Experts of a small language model: width 128, 503M tokens.
Below are experts of layer 2 (counted from 0) of a mixture-of-experts language model. Rows are named router (the router's row for the expert), gate (a neuron's input weights, with its number), up (a neuron's input weights, with its number) and show model dimensions 0-127. Each number is 128 + 24 x the weight over its row's rms, rounded and kept within 0 to 255. Numbers have three digits each.
Before each expert's rows: "mostly gets" lists some tokens that are sent to it at least half of the time. This comes from a sample of Wikipedia text that the model never trained on.

# expert 123
mostly gets: "\n  ", "\n", "\n\n", "Succeeded ", "ced ", "well "
router:141120116112150113157141073119123090129124096123124148113096118107128160154135129101152125132081143140145148101111100102166157138162148153159152135114145143113167086090160173137099115114093155124085157124118174098096149093118082160153138111168105112110122156106129114136146164147114110133107177129118179162120174113146101118143145130118157092161120141127125149118136106126159105125114
gate0:144155132153130136144147106119126130121129155133105134112137128152115152141094111120130140118125146189134128132075134179173103127136194110118122136124102128133175108131174143117088142110119159119128104155141140151123168108079118084166146125156086139090131151127102106135151116133072139129120121097097176132145153146157148090141151185135147114132129106127123138138137089133143134139190
up0:097179135143106117181152099140084144130156159152094152134151181169121136131111094118094159153146125137113154148090130122162148109144168083119102099156123127153144111159108137155113125155123145116115129127137115162135149102106135114140128177144108144145155160125101140152122105116100111084114088119121125121153151139133132090154150129163136130149133102141135113117164095180139164153184

# expert 108
mostly gets: "he ", "He ", "she ", "would ", "they ", "who "
router:129107133092156115158152108106148116089094130104096150118117109121152114166122115108131148106096157142148152121113130107160157135155169128153147153119144122087131087098152116107110105119103164113092111139122155104104180112117086182173140081145098103099115123109090111150149117145087095138095158142136131151104130125136115100126156170113144102118103137126106132141163120128171097107091
gate0:115117075161148104152137087114139104145133138123114124139110117151148138148141118095123175124114174125146168097109092113103179125155163154109153123123141127121164081094156137139135094111140136067102117158130139137120175093078053153142130120160149132098108143080136102136145126134097103128117130140145094123139148143125129110149148112120142096146140096139088144120135106120170149126132
up0:163094131117184131132139172144133147111110090120141127130114081084114126146137147139142150120135107111126093108149130093146051122109094115155140149110140146100144123120138119122128098109081164176131147094117144107112118141138159109114145090138148122129131136168101093116152144129166121130052123130095144154107116113142100117130143132086096120147112179107094146140142168095126137113122

# expert 143
mostly gets: "comm", "P", "p", "exp", "Comm", "def"
router:121117125124116128155135117147172092123094104099114136108134122096139136142114115130138144122129127161147147121143126082125119130172133136124177147111144130109161114105128111125096115106117130075124120139149156097135138090063080159133146114148094128118129128105106118160145158126109089163109169164089115135112130069162100086149160147090148127167128159125111195137134144128172119125105
gate0:136131156118132135151140090143145073117196136088143141077099119136133150135131142122140151096141199160148145107116057119164119149125136115151128147109171105109155094115173143130133106096115119133127131095097139124111129097097144147154124093153136125138127135117119123135107122192131142129118121161150135141103143097106125162154127122140087101126146092135113152155145152139125120129070
up0:105153162153110155162141111171131088146187123107139166119094148133094116107173111135105159110165165132137115130130103122140111145120105081115129098131151137134165113135147137130162131130131095139155134095079116134147116107095155133115094107132153151148128127127138140135107131167172147104137109163174090104153099097106134152144132116153083134146160098131089140130169147168149134147089

# expert 129
mostly gets: ": ", "; ", "): ", "); ", ", ", "., "
router:130125100102145118154138121080182130096113112105134121108075110123130124133097157115187141136070153116147177105122123102165162146186162151150141125099162132098167120125112193147127107103133159115133129124126137108063155129118097164133128129145126124127143180106128116168135157109116127136099147144127163142125144131167110118132152126112112112121125126099121130121120118104121115090092
gate0:132134137067116119146095110111146112088082063106112161164089127096137136137138145129138163119080166099151152080110094079140166143122123109158120138126168135129141132117110141146080102125105114122123144144091141086115140092130088132147142124142103119065134127129108127172124171115128127124118165120127136126143183116112097103156134137120153112117123104137137137136151116116144097099118
up0:122166168080132138153096099116123129109094077096120179157084149103112153107131131147151131134066151102134155055126096079118162117122115092159121124132143119141137147143098150173096091130133125122143107119086120104119119111134101132155111156122118139079138132127139159167110155134124141104126170104145144104156177099106112130123114111145143137116153092148149136117130116126137119122140

# expert 132
mostly gets: "+", "−", "Total ", "$", "†"
router:178095124102121108152155058085143104093126095084125127105119105108127131142112120110156137107109135145155143115112084130155143144168142159151147155111143133105179107117120128139090108095134141119124107081124159090103131110110117142150167102168132121092108156107110088145143129143117125157085122148087154157080135114148107119145151162111133105120133149088115149159108119098146131109130
gate0:125119111109124102159143120149131084105111121131132103083089100127141135177122125140167150147141128141146154120109111118201163156111120167171158154116159113093136109093137159118137093134091134117129162134090155105119152118115113142116149127135103110130106160069114120149149175114115130141122117121108112140099156118179088107143147141108131118146103157120124139127201125140167130099103
up0:119129127114089129156121151164117097123137149131163085135119117110114150144154090162133164134150121113155098132112105141138150108073119122164170140153124121139128125105108117096140115164134101124125162093084117135143107167163122134121129175116112128161141141106127141137051135098123140076106145109130091091102094130150116124110091093150131145135095161123178131121137079143135156098153

# expert 194
mostly gets: "household", "13", "24", "36", "14", "34"
router:178110108122143131156151105124140099107114074094143127106088127093173124150129138104157138115109156143135171112102114091149155150145120117161127145093131136099151096106139141145095103114110144113103134110123146089077131113083116166144141113160112079106105165110116113130154147164110126134103154153113153148104161104135102116142134119080117100139117161109113167152173103095127114113101
gate0:141122142116126130141168133125124149125102100105150176174143148138148114129130158097111138150172128139127130142144117134148165143117095084153160123110124092120098124133118157151096135159130118145107113112105126119080111150100142137214121140170144134089042152085129147125131134164115147122100159150127120126068094098142134133117129115113160134163122140115116134150152085111135135117122
up0:144099138169142113152086142148138097126179136155090109128124098121120134126124138146121122092117103156115094154129144143131092096142153171116117152144120165124097113121160082095130146092122142101127143151158140138182157102124140108066133121095127144139192101166113098143144125117140080169138112128102128152167140171126132111121135150166102117108139150115141134125089139167148115136155

# expert 179
mostly gets: "ical ", "ural ", "ological ", "These ", "atic ", "igital "
router:152132084093126115114146098091156112105127109092121165113099114105142145140102108102176142127116150138134120154093113078159166162155109133155152146119153169121175117064145133137106111089113138116131143106131147100102149115103101141150160100140134129127127142096120084142140160143139118126095124113131137137097117136161114132157135123130099090129069175128116146159174136111152109140083
gate0:105135117134147120105128161058179139104123099113122143136077155120133170143093110113150130117133135156104121142090087082141136141145149134161126136105158162114167126139136112106139127131101145116128112138092133117137162143082139118110155051129106112083120129109106118151119126122090140132099089151098168140108123134138112146177135116134106116126097135154132139184150148123159085151132
up0:108153108151106132079102170082150168125136131129125145167065128132108159129086088126133155145149122160086095139108110111111127164117120106124136092148129150142160154124134100139141147117125133116163131107112102139153133169126145089101149090094122144122146111117129140151083142111131132112100082120135143102132090167110130154139103092158121118116106121164174145151154167121166130175135

# expert 137
mostly gets: "cons", "Ass", "household", "prof", "Tre", "River "
router:149106125131122122162154103136130120098104090093101149108101143121133149153115132094127151107093135152153133121116118112144119149163124105141175137111149158128173094107125147134127097117099146088128129162135148108124110088090073158127152114129100111096131148108100101144153180133118111160112094152081157151128150119178121117166154128109114055154107123099104167156141120116156117123122
gate0:121114142134119125138173128156146119152090130125132118138128151143143105137133137132104169077134126130142119075135133093143124133114091071136150151102115124144117106158104123150117134138121166045153065185112131127133103090125107118132146131148126118138180127131119140157142118111098148166141115113072189157095122125142152115161121136117130116177130121172095155134140118141108138117147
up0:153142129133122143139156146143134144131090127146101182129165119153125136142122121132113158138120096187138114131088120173139128152124129149113160116163147147128138153163120097113099105104127105157084148098107118149145126100165105157140158144108104167162109113117121110128078123145087135137120151182108074106100130110105138098164125150147163121083167139134146119084119173105152152114123

# expert 43
mostly gets: "that ", "It ", "who ", "which ", "also ", "he "
router:103099135124171097136136084128140106116106122109110150139131112133132125155086142108140128121114171123145165144090097109120147122186136146138144169132163147115147095098148104131083121092105171098108134149104142106123130097113099175146135136171097118093103164104116113133141114175124117134131196153125172155094142108134111125168155151099112110126138135124125137157169122086136105126108
gate0:100131126102135124108095149172127124151126118134092172153154118150120088171079121132113151149082159129168137155100134130122147143122124118127119124128147116123112092110178113185100118090124152112112122125163130133128133137122044135114122126143135133147104121120091097074133123123120101111111120122103167142121080151114124110172118154129160117158126126161135137137161077103101146149089
up0:114178134157167141121101144145132085127130150134142142148131155124146094136057118163097096133120145114145156125123111133118146155156092113126128129127115115145102114103120151129134186126113100134133164197143139127143155123130173083096113116122174135127120096129114139123137119134120157140177129114119144128182092182125092124086120112097093106131134112186165130135093125130109120120126

# expert 193
mostly gets: "moved ", "took ", "adv", "mov", "Sup", "sup"
router:167090117086170134169137129153175105101103105099110132092140133100138170135133141096123134133104136132139142129109092099132151166117162140152139117109120127134161096117164124150092108120120130089074142121079164109128117130108124141135163123167111111098112127110121109146154150140090083146093134164113145140136159094142088112176163117083132129159137127108111164120156095137141147111118
gate0:149128084111131146169092179140166118133117111136130127102140152065131170119107110123153185142072179140117137143134124094136162145145108173147122122115145146112151116114137141116135118140088162088109144109083146108117134098130093201138131140159093124103120157118112111138142134169118131143128111128125131123111167109127096109152103134097123121121112144135166174116113142098156105128110
up0:118146108115119158183079162155153133152105135135149114119153166095114158099142078147108152168115141102092105122139109109101142120124130126136115096143114116140154127144152126137145122176134125075103143075081125150149115124134134146101130180146076153121153123119145133125144099176100142120155102096123124097160172078114096117137100105124143133150150107146160152096120125122149144140136

# expert 115
mostly gets: "oph", "ateg", "em", "gl", "iv", "flo"
router:106109093104132118136108106086137096103116107141123129094081083137145152107119148105117145120119165115159133192120121109155136145155130167141117151082130170089147115109152143139155119121111123150107135124145172108127149124106094149136114108135102103119119127121115096162169171120093122134119092173094129156140157125154099138137147145118125073147113145082089167134145108092140136090099
gate0:104087118120158116137173075108117120123156073120105113111095123146134173153130102121126177122138164146143127119138070089123130125147089117179167134123135153154125090121100105159148148105144110127117126147140146123135182131086108169145183137133129140132139145143096138168088147165111126098105121129112151162132168129161125082131129136125125124128120101102091129130134089106142135105128
up0:136105158146165181140139095132133141119163084116157094123079152140099147127134081136112149115146154125141055157121110115133116106133104110156142110141130114155099120177091107135124110123175102171151133110168103129170162140134096122118148139113163151142108125144120141138094126167133143064097129161098159109133119141125132124115119080149138132113166088123145129108111111115122120128145

# expert 87
mostly gets: "Coordinates", "ham ", "inj", "č", "ision ", "ap "
router:128139101107163113129129145120171088102111124135112141136112092122143123151069153140147143128123154123164164130138123108122142157171127132145149141121138130095147090103145140121128129113092140140137109121123166118106123109129119154147173125146118083075142146098085124155146162117123109139104115159075154152113136131168127129146156154100125090141060158142088130171143077074119114118122
gate0:097150112082150126123120100100142112131103124151103093128102138116157160129114172128157148129095163167169144164115116107109136142139190112143134132130193115101133152132186108116130124124105116110120169112078152131082153125142117143166197140116111119122135129094116101136111122094150149117076121125132169136120142120128117119134123129129173105114082126138094146121132132169154139135112
up0:176086136112129097139167112135141120099133108082120158094129097104140143159152119098146147109130128138134136095112105122166150132128097158140119163112130165121150084118125171134096098096129161124106124135147140096130142092096097153145084110150123111116091159133141117143173155182101101145140153167138117145085154126135106104145151145110108113125157157089143141164139131092134098086110

# expert 1
mostly gets: ")", "}", "ision", "pi", "i", "world"
router:144120105076129100158136120150170119112136099134146113100128110112130139172111125081145155106112132116100126146127127109160140128172156138142130141098144145121136117094142119082111140106124132096093157164122146111116151105129079155138175098168110094106137171088100088150131110118119102147123114140124114133122118158157140122134161177074148101118124126078116139112178131103153116080098
gate0:180084112114147078137171126173170118146129113134104156057107118149128120140103118121115145167140096101154137118129093081139111164137125118162154143124176127125099129093146116129109134151113111107119164070116151139127126116120084112140160126156106141115118162103081140152128145171120150160128155125142119137134163089162142096133145154129118120105097125082121104116123143131150143117118
up0:130093120108146134159134134148112128147131135155153168102130127168110125108118106134093160161174112078125133121152097120133127148162109131150130096116138148141112141079144076108106105145140127095108131080130139135149135117113077137118124126133095122091127120079116179156117135138116122167157109111138105118174118106129156066112149136104143125127107074093158098112074137130163140160134

# expert 92
mostly gets: "|", "|---|---|---|---", "\n", "Votes ", "· ", "|---|---|"
router:122110124120146115143132096101160133122101131105106127117134086108159159156163164101159137122108153167132136114132107120149138162164143156153164163091155136103142129100151160137107134097098147099091124171082148084125142102102104151142148079127089097090113155119103110165119139123098079160112134149091134166093178116133114119148147169121133115120131130104122147122141109092145118124111
gate0:136105118136167124122150144105136127120093114141137153088093087099139190129106124081182168131118118139137152107121141094154138151147177152108161145119111130090153121107147114079131106115121131132097124192095140105113148109100052133127147143136094108078132124116126122145145141118163123160127106129056138119147149144139131122158131157105127114139125139102134114127139099100129115144124
up0:139103110088095105165126130150139104113135106100146115121137161138145072142118138160072112109117160106160117155119100131129149123128091105152096096109171146137111103121113145178126121128128143089161138062151139129116133128131179123129137101169136121160105168108121092110137140151088134091114152145188111145097110076150103111136142105109124126109105129118106153146140148146124125098110

# expert 82
mostly gets: "cre", "mov", "appro", "writ", "initi", "commun"
router:171097117127146101189163117114178108099117120122137129086116122116155156146134167105149154145101168114118161127122103075173127165166148124161164141116136140108163117104164120160103098143102132119122155122134162106115145105102087157152135124170088126123094127107109138117176133151096118152129150142115136154121163096145111097158136157136125117148112098096093154143148126125135116114140
gate0:119123111125136166142153112099172122147106107085124116121105085107169138121124134161107163078115109092169124139107110188150121164154208148177116139141144156093119123090162145145130145110111140130113132101135142108131151117141145134120155107163120126147156139124081123108147094126160103120097149135101132147135122131157124130133170104110068128123131124138086121158146143119136123094097
up0:146151127126132125106099132130090134087121135159108104121094146121117102145104119061115127184146150131110139110159141116133167118085084125116113127131134087143159105166078126122118095139132140122097137163128131125126119131137110154111158125069111105135093137131127110129114213133085160113149122118147119139098136130101112106123111129115192105128091158149151138098116112139073113134132